From a checkpoint of a small mixture-of-experts model trained on Wikipedia.
Experts: 48 SwiGLU neurons an expert, 6 picks a token, a shared expert of 64 neurons.
Training: a variant of Muon for the experts, 339M tokens, 5169 steps.
Below are experts of layer 4 (counted from 0) of a mixture-of-experts language model. Rows are named router (the router's row for the expert), gate (a neuron's input weights, with its number), up (a neuron's input weights, with its number), down (a neuron's output weights, with its number) and show model dimensions 0-111. Each number is 50 + 10 x the weight over its row's rms, rounded and kept within 0 to 99.
After each expert's rows: "raises" lists some tokens whose logits its average output raises strongly, later layers aside; "mostly gets" lists some tokens that are sent to it at least half of the time. This comes from a sample of Wikipedia text that the model never trained on.

# expert 37
router:38 35 45 56 64 51 51 40 48 50 59 63 53 44 42 40 56 53 37 53 50 51 36 40 34 43 57 59 61 44 63 40 46 52 55 36 60 58 75 46 44 52 49 59 50 49 50 64 65 40 48 41 45 69 78 45 55 63 60 37 50 47 49 53 59 36 49 43 44 68 58 45 48 44 42 28 40 32 52 54 51 63 66 57 60 55 63 66 54 63 57 49 49 50 40 39 57 42 47 32 36 52 59 63 47 29 40 56 33 47 39 37
gate0:62 73 40 39 36 56 47 43 64 52 50 37 42 54 61 58 45 58 63 50 57 26 48 58 65 61 29 49 26 54 39 51 47 51 41 51 52 60 39 42 58 48 58 42 54 38 48 52 69 36 46 38 45 50 37 63 45 59 58 40 66 32 53 49 55 51 66 54 52 53 61 38 56 40 63 60 61 71 63 51 43 48 36 69 37 63 49 38 61 33 44 48 57 48 55 61 48 52 60 42 61 46 50 42 54 71 49 53 49 35 36 49
up0:49 53 42 30 56 55 54 47 49 49 30 49 45 39 50 58 39 52 55 40 52 70 41 50 34 46 46 46 48 54 68 50 61 47 59 42 50 62 65 51 58 52 62 58 41 51 52 53 65 75 57 38 50 51 35 44 72 51 46 41 48 68 82 56 57 35 50 64 55 48 37 45 72 57 44 60 35 52 51 44 63 46 31 60 41 51 64 59 55 60 60 36 45 63 50 58 60 50 69 38 44 75 60 51 62 35 38 73 64 58 45 53
down0:38 46 55 57 35 44 41 33 55 45 57 52 27 58 66 59 56 62 48 33 49 66 55 51 42 49 43 46 57 44 30 48 59 44 60 47 33 58 44 50 50 43 51 41 44 27 44 57 70 32 58 28 66 57 63 54 63 48 43 55 59 27 29 55 52 39 55 55 54 44 60 52 49 46 67 45 50 39 47 70 64 41 61 41 49 52 45 54 52 49 49 48 64 66 56 52 44 68 61 56 62 45 57 52 65 57 69 40 55 44 56 47
raises: " ", " The", " A"
mostly gets: "=", "|", "-", "    ", "6.", "4."

# expert 25
router:36 42 40 60 52 56 40 40 46 56 58 44 50 41 60 49 45 56 46 56 73 48 34 34 41 66 51 66 48 46 59 58 59 50 47 45 51 58 75 58 51 52 38 45 67 64 47 45 63 45 51 42 46 58 58 48 56 57 55 58 49 29 60 45 61 41 39 44 39 64 41 41 54 46 44 38 44 50 47 57 52 45 48 61 58 54 49 64 46 49 57 40 54 59 41 45 52 44 61 58 36 49 45 62 66 52 29 45 52 51 47 46
gate0:56 47 50 64 47 44 43 30 57 32 36 46 44 39 60 55 51 44 47 70 50 45 47 59 53 47 63 53 51 69 49 60 68 31 52 36 33 28 47 46 62 38 52 45 53 53 57 45 48 58 65 56 70 49 32 54 59 49 44 47 53 58 68 45 57 32 52 39 33 80 51 68 53 60 41 53 70 45 50 36 58 39 54 53 58 52 50 63 50 47 65 67 69 50 67 52 51 46 34 54 61 45 57 45 49 53 48 40 35 43 48 57
up0:57 41 62 61 62 46 56 49 44 34 44 52 44 46 48 45 44 41 51 78 20 57 43 47 41 58 49 52 50 58 43 45 47 51 48 60 70 27 47 67 57 55 39 64 63 53 49 47 34 41 47 68 60 37 44 54 57 54 46 59 55 56 44 50 39 72 41 36 47 27 48 56 56 58 47 37 46 54 50 45 51 48 52 50 42 56 49 44 54 52 53 34 30 59 53 47 47 55 55 41 60 47 61 48 56 54 42 54 48 59 40 43
down0:40 46 50 43 56 60 43 61 37 49 52 49 50 61 45 63 69 61 26 54 50 64 68 48 61 57 38 60 50 47 75 44 42 44 57 41 51 50 51 58 56 43 48 34 45 45 75 55 38 42 49 52 49 51 61 64 39 51 41 52 57 53 58 46 41 38 54 55 55 45 44 49 53 47 60 53 46 55 42 55 31 53 46 36 42 35 52 55 57 41 45 52 61 34 39 46 43 42 53 58 44 47 49 29 44 49 50 52 49 64 39 43
raises: " in", " at", "-", " on"
mostly gets: " been", " were", " have", " are", " could", " should"

# expert 40
router:44 55 33 55 68 68 43 46 50 55 65 60 55 44 42 43 49 51 44 51 66 58 55 57 49 57 54 57 55 48 57 34 56 46 50 41 33 60 47 63 52 49 44 51 60 58 51 42 48 48 52 51 41 46 51 30 40 45 67 50 27 48 61 43 58 44 37 55 44 49 43 41 55 57 38 45 35 51 49 69 50 55 47 55 60 53 40 54 57 54 51 47 68 55 35 39 48 52 74 37 41 61 60 66 67 52 39 47 53 42 31 48
gate0:52 58 52 42 58 72 58 30 63 34 44 49 47 51 44 56 49 62 56 44 53 50 31 56 40 57 48 62 41 45 56 63 43 39 55 63 43 41 44 44 42 56 63 48 37 38 55 38 46 51 47 48 32 35 45 47 48 41 57 37 61 44 64 48 45 56 46 60 42 55 52 59 39 51 50 64 68 63 54 53 42 45 52 74 33 55 47 38 76 38 41 36 42 65 57 47 66 43 64 42 37 55 51 52 48 46 66 55 58 45 48 49
up0:71 56 45 58 56 44 52 56 37 38 57 55 45 73 42 38 65 48 38 62 47 56 54 55 40 47 62 27 51 57 40 45 50 42 41 53 40 53 46 47 41 57 55 44 61 45 43 37 49 29 59 56 46 47 46 54 29 45 57 61 56 41 47 41 45 39 43 54 57 38 53 65 40 59 49 85 37 57 55 49 51 54 49 68 49 46 50 63 48 43 42 48 44 31 35 53 53 51 65 50 56 36 59 44 52 35 80 58 76 31 44 57
down0:63 44 49 44 27 59 37 50 39 53 41 46 48 64 51 63 54 46 59 52 39 56 68 40 51 47 54 53 39 51 52 41 48 63 45 43 53 66 66 53 45 45 48 56 39 49 55 60 55 65 47 63 54 60 39 55 64 45 41 52 35 51 46 52 31 48 59 67 41 47 45 63 54 65 56 50 49 47 49 38 50 44 52 60 38 50 66 64 50 49 47 65 43 53 55 66 44 57 69 57 68 67 44 49 69 53 26 48 64 53 46 46
raises: " released", " in", " on", "he", " given"
mostly gets: " was", " were", " it", " It", " its", " is"

# expert 0
router:44 42 40 62 46 51 41 61 45 56 54 48 60 39 24 57 52 46 46 75 61 55 28 42 29 51 53 62 44 42 66 59 46 55 55 28 32 61 52 54 48 51 48 51 61 44 57 50 66 40 49 44 38 49 51 50 51 45 57 53 37 53 63 44 52 32 42 55 51 56 22 42 44 38 39 39 44 28 55 68 53 51 55 62 47 77 43 60 50 63 57 52 53 50 53 56 56 58 38 49 43 52 67 58 71 50 43 62 52 42 52 47
gate0:42 50 38 42 48 52 62 36 59 64 55 47 44 64 28 71 43 46 63 47 56 67 58 66 51 51 39 54 53 45 44 44 42 51 69 43 44 39 43 38 40 40 60 54 38 55 65 42 42 60 49 41 75 56 68 57 55 49 55 29 52 51 47 48 32 47 54 63 50 25 81 46 61 64 30 53 57 52 46 43 32 32 53 64 49 57 49 21 61 50 58 66 53 61 42 54 48 55 55 43 37 36 49 58 34 43 54 58 66 45 55 38
up0:59 36 56 52 50 47 44 49 37 50 42 53 32 46 57 51 54 33 36 50 58 52 42 39 39 46 42 47 35 35 38 49 32 64 52 39 56 47 51 43 34 58 46 56 37 61 59 71 49 45 53 53 53 63 49 72 58 65 50 52 60 30 40 39 47 82 40 51 56 50 43 29 38 53 56 51 49 39 44 42 50 60 43 51 41 57 45 43 63 32 43 39 49 54 44 51 71 52 55 51 53 43 62 45 53 53 52 67 49 65 48 54
down0:48 48 61 48 35 54 53 64 39 55 38 55 42 35 42 43 38 61 51 64 52 64 45 51 53 42 57 48 46 49 49 63 62 47 67 48 60 40 47 57 41 43 57 42 30 39 66 44 46 68 61 45 38 65 56 34 49 45 47 52 54 43 47 48 54 36 66 55 60 49 45 44 67 49 37 39 30 42 45 55 44 40 67 42 50 49 61 60 54 63 65 57 68 54 39 62 47 48 41 46 43 57 56 46 52 41 41 52 70 55 69 49
raises: " various", " different", " numerous", " the", " them", " many"
mostly gets: " announced", " began", " moved", " wrote", " took", " received"

# expert 62
router:46 48 34 40 56 55 42 37 52 50 68 41 49 48 56 55 56 71 55 55 43 41 51 40 34 58 59 60 53 46 68 37 39 32 49 48 45 73 65 61 42 45 32 60 63 55 47 43 46 42 57 44 56 57 54 59 47 32 68 50 48 49 58 32 58 31 47 48 50 40 33 37 63 55 42 37 48 34 42 76 57 46 54 62 52 62 59 56 45 66 46 50 44 49 42 44 45 44 49 37 46 60 43 76 59 44 35 52 49 38 36 37
gate1:42 46 49 59 49 69 53 62 56 53 54 53 73 52 14 65 61 62 27 53 66 70 43 57 51 41 44 67 41 51 51 48 51 32 44 42 43 58 39 58 40 58 57 61 56 48 52 41 62 45 40 70 45 55 48 58 51 56 60 40 53 38 61 56 58 55 34 45 50 43 67 51 51 57 69 36 46 48 39 51 44 60 50 57 40 66 70 71 49 54 50 56 55 76 55 53 41 53 65 45 41 37 49 37 46 36 54 32 51 50 50 45
up1:53 41 56 22 69 40 61 58 31 36 47 41 65 68 49 62 61 43 30 63 59 55 44 56 45 61 62 35 51 52 70 51 45 43 42 38 49 53 53 52 44 32 47 59 47 53 41 71 40 75 55 64 71 51 72 50 55 48 40 59 64 64 53 64 41 53 56 35 62 43 70 44 51 42 70 41 59 53 49 45 34 36 50 43 44 47 54 49 54 52 47 58 48 51 48 57 40 50 35 54 63 60 49 36 62 55 54 37 41 59 51 47
down1:58 64 56 62 41 62 53 50 43 57 37 41 36 58 52 59 46 37 59 52 53 32 45 63 43 49 61 50 53 26 46 24 61 46 50 56 53 48 45 57 55 59 56 51 64 35 35 38 40 40 63 75 59 50 76 66 56 47 51 39 41 62 51 35 58 63 48 52 50 34 57 53 47 53 66 63 48 59 74 29 48 45 43 41 45 36 49 39 46 53 41 48 49 44 55 59 55 41 60 53 47 62 28 65 48 39 41 34 45 52 37 56
raises: "\n", " ", " Succeed", " in"
mostly gets: " |", " 0;", " 2;", " 1;", " 5;", " 13;"

# expert 88
router:51 47 47 43 41 58 43 54 63 54 59 69 65 34 36 38 68 57 32 45 53 67 40 44 47 58 55 67 56 65 57 43 48 40 52 50 46 55 59 69 44 44 41 58 57 55 55 58 65 53 43 40 44 65 55 40 51 55 58 46 46 42 58 65 56 43 48 34 43 59 43 49 50 55 37 42 38 45 58 56 63 69 58 65 66 46 58 52 40 55 67 45 51 56 43 41 57 56 47 55 43 52 46 65 57 46 41 67 49 44 45 44
gate0:44 54 60 57 28 47 48 41 54 49 45 41 61 54 70 53 43 49 42 44 54 55 56 66 68 54 72 31 37 45 47 40 59 58 49 38 51 56 55 46 48 49 67 37 68 60 35 52 30 66 53 34 46 48 70 53 52 41 45 29 59 61 54 46 45 55 54 57 51 49 38 51 59 51 62 75 60 47 51 61 41 48 50 53 43 52 60 42 58 52 51 59 57 70 58 64 45 59 73 60 26 53 27 45 56 61 58 51 51 64 55 70
up0:51 46 47 63 51 34 50 50 49 45 55 61 53 42 50 52 50 51 41 37 38 44 55 49 62 48 60 59 48 60 44 38 55 45 51 48 56 41 56 64 58 56 42 43 58 51 41 62 65 52 51 47 48 28 74 51 43 38 30 53 64 63 36 35 45 64 61 46 64 52 36 61 55 54 49 62 36 39 71 69 50 53 51 51 36 68 48 31 45 40 43 46 55 49 61 49 47 36 49 62 41 52 52 51 62 40 52 40 64 45 28 57
down0:57 48 57 44 59 43 36 52 52 61 46 52 46 46 48 51 62 67 52 48 51 61 43 64 42 53 56 48 53 54 66 55 46 65 67 57 48 53 24 50 49 53 38 51 61 42 57 61 50 46 45 37 47 42 55 47 51 51 43 41 57 42 36 51 42 44 46 55 62 45 46 36 57 41 53 41 53 37 30 52 44 51 50 32 52 42 42 54 57 63 71 44 48 52 42 42 67 53 36 35 67 46 32 53 42 48 55 54 31 58 39 52
raises: " Other", " Conservation", "r", "de", "co", "f"
mostly gets: "-", "–", "–19", " non", "|", " multi"

# expert 4
router:52 53 38 50 40 53 47 46 38 47 52 58 68 31 36 45 55 48 34 63 64 59 43 58 43 39 52 69 41 47 59 60 49 50 69 42 60 60 47 61 57 41 58 60 60 53 57 54 51 35 38 40 41 55 49 38 44 47 56 58 51 44 66 57 64 36 33 59 45 65 51 40 51 32 42 42 30 26 37 57 56 52 49 65 61 58 57 59 52 57 56 51 58 41 40 46 52 44 40 48 41 55 71 52 55 54 61 63 49 40 46 40
gate1:58 44 43 55 55 39 52 53 33 45 43 65 51 62 31 60 48 53 58 59 61 41 53 62 36 33 61 60 68 36 61 58 55 43 52 57 63 62 46 42 47 57 47 31 33 44 59 33 31 44 70 46 46 46 53 57 62 42 65 32 62 53 53 49 43 53 58 31 53 42 48 38 64 57 43 63 34 58 40 49 54 52 61 63 65 55 30 41 65 75 55 55 60 73 63 68 39 34 42 44 69 50 62 51 55 45 54 63 61 43 46 49
up1:49 42 49 67 52 32 58 34 52 45 47 27 60 59 51 49 31 50 59 61 55 50 50 65 51 52 57 40 74 50 43 47 42 41 56 46 53 42 60 36 45 66 46 42 36 54 58 28 61 42 32 48 47 55 34 42 75 67 52 43 51 46 64 48 55 63 44 58 43 49 46 43 53 56 35 35 61 76 65 50 52 61 65 64 37 59 49 46 50 50 55 39 56 65 40 48 68 44 61 54 61 52 53 78 58 63 55 60 58 66 63 70
down1:38 53 46 51 40 63 62 53 49 57 42 47 52 64 41 56 59 55 57 40 51 68 39 57 47 40 53 58 51 40 51 47 47 56 61 61 46 34 55 56 41 44 48 43 36 60 52 58 49 71 65 46 35 65 59 56 62 56 61 44 69 54 73 43 36 55 74 44 57 47 27 61 45 47 51 61 60 44 53 56 51 46 48 45 52 59 43 45 43 64 74 52 65 57 43 62 68 47 33 45 41 62 63 57 58 32 33 55 53 57 61 46
raises: " the", " their", " a", " its", " an", " The"
mostly gets: " for", " on", " during", " through", " For", " of"